{"n_layer": 9, "d_model": 640, "n_experts": 96, "experts_per_token": 4, "d_expert": 64, "d_shared_expert": 320, "activation": "swiglu", "moe_layers": [0, 1, 2, 3, 4, 5, 6, 7, 8], "router_score": "softmax", "normalize_top_k": false, "routed_scale": 6.71, "balance_loss": 0.00225, "balance_bias": false, "init_std_router": 0.0209, "lr_router": 0.000603, "n_head": 10, "n_kv_head": 2, "head_dim": 64, "vocab_size": 15976, "norm": "rmsnorm", "norm_place": "pre", "norm_eps": 1e-05, "positions": "rope", "rope_base": 48500.0, "rope_fraction": 1.0, "qk_norm": true, "attn_scale": 0.125, "tie_embeddings": false, "parallel_block": false, "init": "normal", "init_std_qkv": 0.0453, "init_std_o": 0.0, "init_std_up": 0.0453, "init_std_down": 0.0, "optimizer": "adamw", "lr": 0.000829, "beta1": 0.95, "beta2": 0.95, "weight_decay": 0.46, "lr_head": 0.00675, "warmup_steps": 273, "schedule": "wsd", "decay_fraction": 0.445, "decay_shape": "sqrt", "final_lr_fraction": 0.1, "batch_tokens": 131072, "seq_len": 384, "doc_mask": true, "train_tokens": 653700000, "steps": 4988, "dataset": "wikipedia_en"}
Below are experts of layer 6 (counted from 0) of a mixture-of-experts language model. Rows are named router (the router's row for the expert) and show model dimensions 320-383. Each number is 128 + 32 x the weight over its row's rms, rounded and kept within 0 to 255. Numbers have three digits each.
After each expert's rows: "raises" lists some tokens whose logits its average output raises strongly, later layers aside. This comes from a sample of Wikipedia text that the model never trained on.

# expert 21
router:122156102106115137179085146149124069139145181084107116132112124121134120097080100142106130165130159118133151109099142182127123143117086108118094123140125164158106115111071101126109115165095149
raises: " here", ",", " with", " in", " at", "."

# expert 92
router:115089116119114179108064146114121120105154138124132170160069124147145111108163118162122152122179094134112112071140152132153127122134068111184117141086160125122116172115119105122131109169185136
raises: " following", " as", " under", ",", " leading", " in"

# expert 90
router:118110132187097150174149146087097102155161111157078128156158145141124111087148135140118147108171176117120168100000089161152070113134124161124143167076120099110153065170144092152093094109153096
raises: "a", " who", " and", ",", " (", "um"

# expert 0
router:160132130098133086128126131077138150105078142153142083113152129139113110096170176121149158130107162056178083193187118067148156153132184102125192104159130108117201124115162156081188140136123061
raises: " B", " N", " K", " T", " U", " W"

# expert 5
router:140097124141132083118144101099104113136143098163115118068170118130134120154159131175146115149080133088116099118133104096165110121171183078160086106148079151167091125154119195128151133091141105
raises: " ", " C", "S", "X", "W", " c"

# expert 94
router:111132111180114127133115137152066179090131086121089090150146092153082100185110152111172101047077064039093120104139149155141151140119137130178114166110114114134113111124122152181182133148168111
raises: " ", " standing", " c"

# expert 6
router:105112117140106057111143064161159108046126069084136135172062162114130101149108073123132086177070126117163110157077149154145129143107104137162159117117087138153096110117109138128183102150184184
raises: "i", "ut", "et", "ara", "ta", "eta"

# expert 32
router:146160157108157161158128160139083131128164143062170173122101176199116106102152162149165118131179118094114084129105084139144111134163129115108112116136132159086149099129197180115120177126137099
raises: " ", " Count", "1", " C", "ace", "ist"

# expert 58
router:123087101113112119106090099126109112144068155133144073131143111170197165163129159103166098117109100172129138099138170131157137129073181103163083133162127079072136138141107114125071120110170096
raises: " a", " an", " the", " one", " part", " his"

# expert 28
router:152156154124135133155189118080103162167128124153131157083155051152071059143184175112148126142109085091082150072129111118076131075091169120145182125143159091076135124062143106118220124137137145
raises: " |", ",", " H", " L", " |\n", " A"

# expert 15
router:072147129151175143065099120125136112093100131104108111142132118143139095119125094135160139161118140084116114116065135182102096170144108156082063128119095118135104119120197079065156085167103148
raises: " |", ".", " (", "/", ":", ","

# expert 82
router:135172172130079069181118166076173142179132115155108161155128111084105179139142216165113110110114116135109170116054140101128115114124109085135219173137154138084138212115132101078141131170094222
raises: " II", " I", "'", ",", " of", " T"

# expert 30
router:149081140120169139128165165147153121056096106090104143090139103105197106158149140115107148193175152106143137122150119180142110124132101152190133090111110080165137173137133107093101120141212170
raises: " and", " or", " off", " in"

# expert 79
router:141097109109119154170147130117163077146124127068109161158050130137117134125121080070086117202152140134144079137041129097142087104093115149106099112125113151120159118142103135134143113135098169
raises: "ail", "*", "ank", "ow", "ate", "ob"

# expert 71
router:103081107120115127166190161159163085179130090177091127168141180123157116100063136096096179156175160063150154152000114090148076119159099114074175151112182092152150148119099172147100153152107116
raises: ".", "ure", "ons", "ors", "ess", "ures"

# expert 53
router:129121181148108119135096155208181107117128091090074112175142129124148135093197118047105051088065139141131141151015135155076114126089095176171157183136110098085151140150105134096064147165088174
raises: "an", " S", "–", " Sen", " (", " Ch"

# expert 42
router:155133116110132120085157126127107191090074136162071111093105083096132181109100166074106085147182102171147122172177137123107155185173133137164091080106116087148104168136104078184122148133168134
raises: " the", " its", " a"

# expert 38
router:092124159162113168110083133138171071151123114061090109173102107147146167111104103131094073114189198171148116142000104090142077110122116109118157127112089147140120139172119151093118147137064166
raises: "as", "am", "á", "iss", "ush", "ou"

# expert 76
router:123147159156103172142149168144115180158126157188068146058164152143108123093129068122149124152142151129108127147026124125138097163154063141122163185052121096114170068124113121178116107144111082
raises: "ath", "ik", "ans", "ess", "M", "Q"

# expert 80
router:178176175102156080149104097101076123073157159117201085145159126173147093078135185135146105184148095099118166165160109153176116113181128109137157119124121184130146095107122189083142124123110086
raises: " ", " (", " -", " +", " –", " —"

# expert 77
router:113160083146136081136115119118141063096188098113154110088132121146124048152162122159180123111070113166094139147149094171080119143098162136168081101115138196084173180093164168105151185153130131
raises: " G", " C", " D", " In", " A", " The"

# expert 14
router:153064128118159166120191133170171179095092080190160109077137142161117109169089117130077134144080086145094132136132124132173139137059121124146125141138131145167113093123154146169147112141136131
raises: " ", " A", " (", " S", " p", " P"

# expert 22
router:100082107122089136119139066094130162153149110082135099092085147113098167157110128122089148130151144115117164077059114122115126111190135154088176120153125179127119089121121161085117126143124167
raises: " and", "/", ",", " |", "/s", " &"

# expert 4
router:187143119084192131120146185097077188162126125145169136121159094202093174148118184125140089132177113087095153134180138146128148145190133114139077184116162132105121172106124128121104125099152106
raises: " the", " a", " ", " L", " S", " M"

# expert 7
router:125147131182092174135171115106079128118123069129141105075108127167109118180169122124085115116095171172087129056088101129188137110118122172088127151122099136172122117182091104144137120179150126
raises: "/", " inter", " family"

# expert 74
router:156163163186184103131136092144064076069100074169130158169151084171132082125114220140066090097152134118152082147110144090155115081163124162128100124080150117116160130112130145131067151200088115
raises: " the", " ", " B"

# expert 63
router:111130147118160099108107093138094120178149114139118168139174093118162148115131142155166114080141092174095142125153108122129167154098176113112136119127066106093136165125121120148140168111126123
raises: " ab", " ang", " imp", " ind", " end", " un"

# expert 54
router:094145170147164138131152072111084109070172110164142126154142144076101102160137112141109122153165074116112110140103155179120120180108137138094086081135105107149072121207153149110151108120109132
raises: ",", ".", "-", "–", " and", " in"

# expert 1
router:123140152111107120112109068151085107160136141118149162106145088128104134146109112078171115095111129105058077110072141178122137139165088157169100133084119117110141135116148202110176135084158092
raises: "T", "C", "K", "In", "W", "U"

# expert 64
router:146128128124197160102111094143093123075174154169147127151148134140097086090123196107144148141154126096152076114023178127101114150154126109106124152102156117118106118147112188116133146108151120
raises: "1", "0", "5", "2", "9", "7"

# expert 65
router:136123132132113088131129137127090069130146149148108140150097115115111104176100129142134151147131112060088169094032086171116034134103145107150135126114110089168124118167212210125149096136106110
raises: "-", "–", ".", "===", "M", " |"

# expert 73
router:150146122130140136148143141055107116099141123175151137132139074167046037156162131121150160163124140144155143107126088165121112159141203119099157133151159125117118117103211177107191163107122095
raises: ".", "–", "-", " |", " –", " ("

# expert 47
router:109101125101122106114079105115141108102146143078156134090109153087132145136132102134133165118164082125146120128133145148115150179146110108144104077129109137122107108106130143104060112097175107
raises: " that", ".", " involving", " from", " with"

# expert 46
router:090182084119078083083144159100158096173068100118104115087173113116161143081100141155147099131152115083120141144000136093116093102115078077125186178150154130154135111162140130125126142140097157
raises: "qu", "'", "er's", "el", "es", "ale"

# expert 69
router:168124127149087111105132104127090150111064116124133145158161161091144114109146117111143068096116198107198160149139158092163145091160081175096071159090165123082074138079111161130150139098109119
raises: "=", "-", "Studio", "M", "S", "D"

# expert 20
router:128130165097133137115102175077142101164157163171162173110175147181119092076105122169144172160082167161095112127069092123147123135136077127151176167078120126122102157076189131123102166142094096
raises: " (", " of", ":", ",", " ", "\n"

# expert 67
router:120138095110149122079165129083180154122102106091104128148125118141118164124136111173157167110143166108123133134141144168095160127070172084118076147168141198167129161126181149120142084170108148
raises: " ", " (", ",", " and", " all"

# expert 72
router:149153099120142110181130150154080111120156165155087123143189109083103126142146106081104163130112142093147110111147135157108155137171151151086101199130136128112090080135111118164119081080121123
raises: " |\n", " |", " -", " |\n\n", " ", "200"

# expert 61
router:140078185131204182140135176091063125192137107137145132169111150165171126095082138125163129094146117120141172132055085193098149163066093102108140182129098088111127140128115165093051152105073096
raises: " the", ",", " and", "12", "4", " "

# expert 85
router:141184144111175119109138116146112112132162144164147086145146161131076100073105145161130153138182119121161096124087171107125130128165118139157129143090192193175150145142138133145087128085115130
raises: "8", "7", "9", "08", "6", "58"

# expert 45
router:172170152159135146136088152133112089150151150165186176180150131165135179154110149129147137129067150159103121095151168087151145130199141118138149162115082111161149108085149134106108105100107107
raises: "1", " ", "2", "0", " |\n", "3"

# expert 59
router:122135117148108138115164140152094146205184111187113121128115156132164156097122147120137131134112115143093108096096121164104140181126108146133082159101111150178129137120130185168142089054135109
raises: " The", " It", " In", " A", " At", " As"

# expert 70
router:090130085109124141099099130133084120162087095148173122118083113149146155135176079087145105162178159109127124150167161136140141163116127178077109147142130125115137149162106134107084076077157101
raises: "T", "F", "B", "S", "P", "M"

# expert 95
router:090185136146106139122158123148171115120061105089186144151118157098167103069134066127121093149163112080121136037100071146114109136141125112161142127076192060135069169160096074135191151096085134
raises: "au", "ka", "ong", "in", "o", "os"

# expert 17
router:156119094175064147131124127116160079207128143084090107183136159096143120140129058141102085100098091155157147149005140144139119077042140177069159120153112155100114097122083154123101121174065152
raises: "til", "ic", "anc", "ied", "ico", "ished"

# expert 16
router:138110165155117123130160097071191108123137157043088128108111128106126115044126119136155177137143148172100138117000125088129099155143130152079160149099165120165125144157089151122076151168073123
raises: "o", "ub", "im", "ang", "ure", "is"

# expert 33
router:165134113127132132128092143051169160116066143135116109142144154160173135106117138165104081101176187165196121145138075086134156158107100198115118170083094160185156108110080190124146091120110103
raises: " ", " the", " a", " order", " an"

# expert 78
router:144099126124152119130139128080087141099123142129162178160136108168119146150178202109105093122177158132151122160169142137142133149133135108171076156149089202155178099137164198154117111100069081
raises: " the", " a", " ", " an", " B", " their"

# expert 9
router:136149117143180123158153147164082138134097119135208099146091158127147141137060126129145103146145078159123121042094155110126160109099117134124184156169160089147162164105142124147159135186088109
raises: "z", "le", "f", "p", "t", "-"

# expert 60
router:111127114165211113109085111187094104143121211150215123201101091135106132125144139167158166105106143138091096104137184137145148148162061178157089152080170119140076076106146087106119095134091161
raises: " |\n", " ", "55", " |", "40", "44"

# expert 86
router:099098128162115161135180168153107117122137093146148135094105103178148117122072127131058116136112110140105089149097157098165104091073092147119173128197136149165108106147143191110187134107096142
raises: " R", " C", " N", " ", " D", " ("

# expert 89
router:114163176116162093177146135185116137166186131119093142137142160155133173076124154172095157118061088146125123110093113191077126122131071156102098115129157151129093106076146106172169078118149140
raises: " In", " The", " There", " On", " Other", " After"

# expert 83
router:178100105106147093173164188051116101173098131187149142055187113126081126105108131175157149116115182114145086158096130132170103133147176084039154138079155148155108089113188124126166177126132067
raises: " –", " -", " —", ",", " of", " ("

# expert 41
router:126131155138163164093150106139088138113157156112091133135138136094064076167120137176091164116140082050099147119109144201120113159160075129117078115138128105145086136173196088079090098109084106
raises: ",", ".", " out", "/", "0", "2"

# expert 24
router:092097065109131115147104097130117134087161150193200160156143071130108138207133168195137193153138118115141151080116121171132123157134157073142089108135178132132076127164183125171162124108129135
raises: " and", ",", " in", " -", " |", ";"

# expert 93
router:116114077174045111084169110079189095172088105102121153145097167082076111146130105103101139155173054089111163193085140069131109037130177107143195138151135146180142128158108113148135136129142171
raises: "ag", " H", " R", " (", " r", ","

# expert 31
router:195138156093174097160125102116143194135113153152145127124152116140097120197144145136080077171169145082146122173190190080099191154200178143145078120171142108138156157096130087138109118089107151
raises: " the", " ", " R", " U", " P", " L"

# expert 29
router:108167113166079155098160155074108108152123104117171115153166120126074113126099119170149110106103180141128144108063127133160102056170134099175140143143143173159149134089109170148092140138138114
raises: ",", " U", " (", " ", " out", "."

# expert 50
router:119161204180197177102140117150070082168107093151231121139110115122104087149066164126073181150135112125071110158063140161144177154124159153135148134117154126140122155107152115125113086142105139
raises: "aked", "aged", "work"

# expert 37
router:145162146094137120119094107158155151146175090132087098136123096091178130132177074116128083109121079137143142178139120174161132184084116133070138141172185118096135102122073103114161115114178103
raises: ",", "b", " made", ".", " en", " re"

# expert 81
router:164111104097159165121144111172087110141184149105158173159093156133095159092158182157183138156112151142116134167109187088153096212119141121172108091089104121067150082150117157112130132181203155
raises: " ", " In", " F", " S", " G", "v"

# expert 49
router:125141097102127162139121158183161103166117158132103137095161152151120099081109127095080186117144091079147076136074173096088134040144093154094135114132186140148139154113113152108081138117115178
raises: " ", " –", " -", " (", "os", "."

# expert 27
router:144147117082119097149141121113080120108169178125178096097114136140127100157174171127148068132110113090107110158152100180130093136124158158144105108141078196102192111153196186088114100083119090
raises: " Years", " ", " Other", " Rel", " Education", " C"

# expert 66
router:153159199134106125098120130165126114157136137228149129131143163136122135071106111064123139150142106155114175113000093076131052147158086122119229166150149107120159153092140158118119168127097160
raises: "ut", "us", "ach", "os", "als", "one"

# expert 35
router:125115176139139158129189099117122136113144140099131154173083152120103099137096096148080101120103126083122153088124164140116117154130181159176159091089140131155111101148152101132146112159172110
raises: ",", " and", "/", " (", " s", " in"

# expert 52
router:135105093125119138106115135097160083109176139157187106188143100115155144145114077117115140103159154134145126096144113206169106119138073124126072116108141153168156062098163094118140126112121109
raises: ",", " ", " in", " of", ".", ".\n\n"

# expert 48
router:126092186081082163070122147109151130104143146086138156104130101159180115113146103134084082109144130154136091113111148095138143144100126129151121138099145156127066125126149105131136105149157190
raises: " in", " for", ","

# expert 13
router:160123066182131168133141126119144109090086103079125137170129149175081118089098092116081101156143166141146094101055090111091117069092110135131153107114169143090101161118123118118125156117121052
raises: "em", "ir", "in", "oun", "er"

# expert 36
router:055117050101134100168094157148132148081102124113160152178128124106127132112197144153142180127157107134120147119126165096121122140142173071170126132110169127087144111140189120128108148173134131
raises: " she", " he", ",", " that", " and", " they"

# expert 44
router:197125139177114135111146140105090159097175141177129077166063105124164132119142133137135096138122093161143101128139168082149144150135150108145109105140095108153147099141082095168059099047182051
raises: " ", ",", " of", " the", " for", " in"

# expert 26
router:162142103101139075122148112122185176128028139112139154077133215119173128141107100103109174162108100159111162139097152164068144094141138115118217161113143147126141183102097143093170125110152135
raises: " E", " A", " B"

# expert 10
router:072141176157104092140105140149114067151126148140084164151172088134062123160112138101192105110131141095109103147090129073124099093169137171133111100148127137142128095147169197122145122171159086
raises: "-", "|", "L", "M", "===", "–"

# expert 51
router:076097089114069204147087183119119124149136167155072119124095117098152147115000111144124128126144137135097120128134084139149124116089106136134124083136162096146123138157112124125094129124102114
raises: " to", " as", " in", " for", " at", ","

# expert 87
router:122132141152167135129111064146120135173092092158187135130150139158151084149147182081120119148083170066156143128091147145129165115109085112135102131101123203140112159129098134204147113069152113
raises: "M", "Ch", "B", "U", "S", "C"

# expert 68
router:141163141119120150105150103155045188115160138087144138090125074099144126194111162123110118178100084095127117162189103084071195124134137180120092112099112167171131125138137106109193112078125088
raises: " ", " L", " A", " K", " V", " S"

# expert 18
router:089068141152122159162098174127140088128101100097188129087162172123137133080098111141146173146150102168150140141038117146154121062148134141095173166178161133131080154130145143164121158139132157
raises: "el", "inus", "ach", "as", "ino", "ines"

# expert 43
router:064117130148155140140147109166070139165113125118087099087120163116146144165144099113140180099056107192122100148191137139086161146104164113090162114115078136130181156153088080117096116151125134
raises: " the", " his", " its", " other", " later", " a"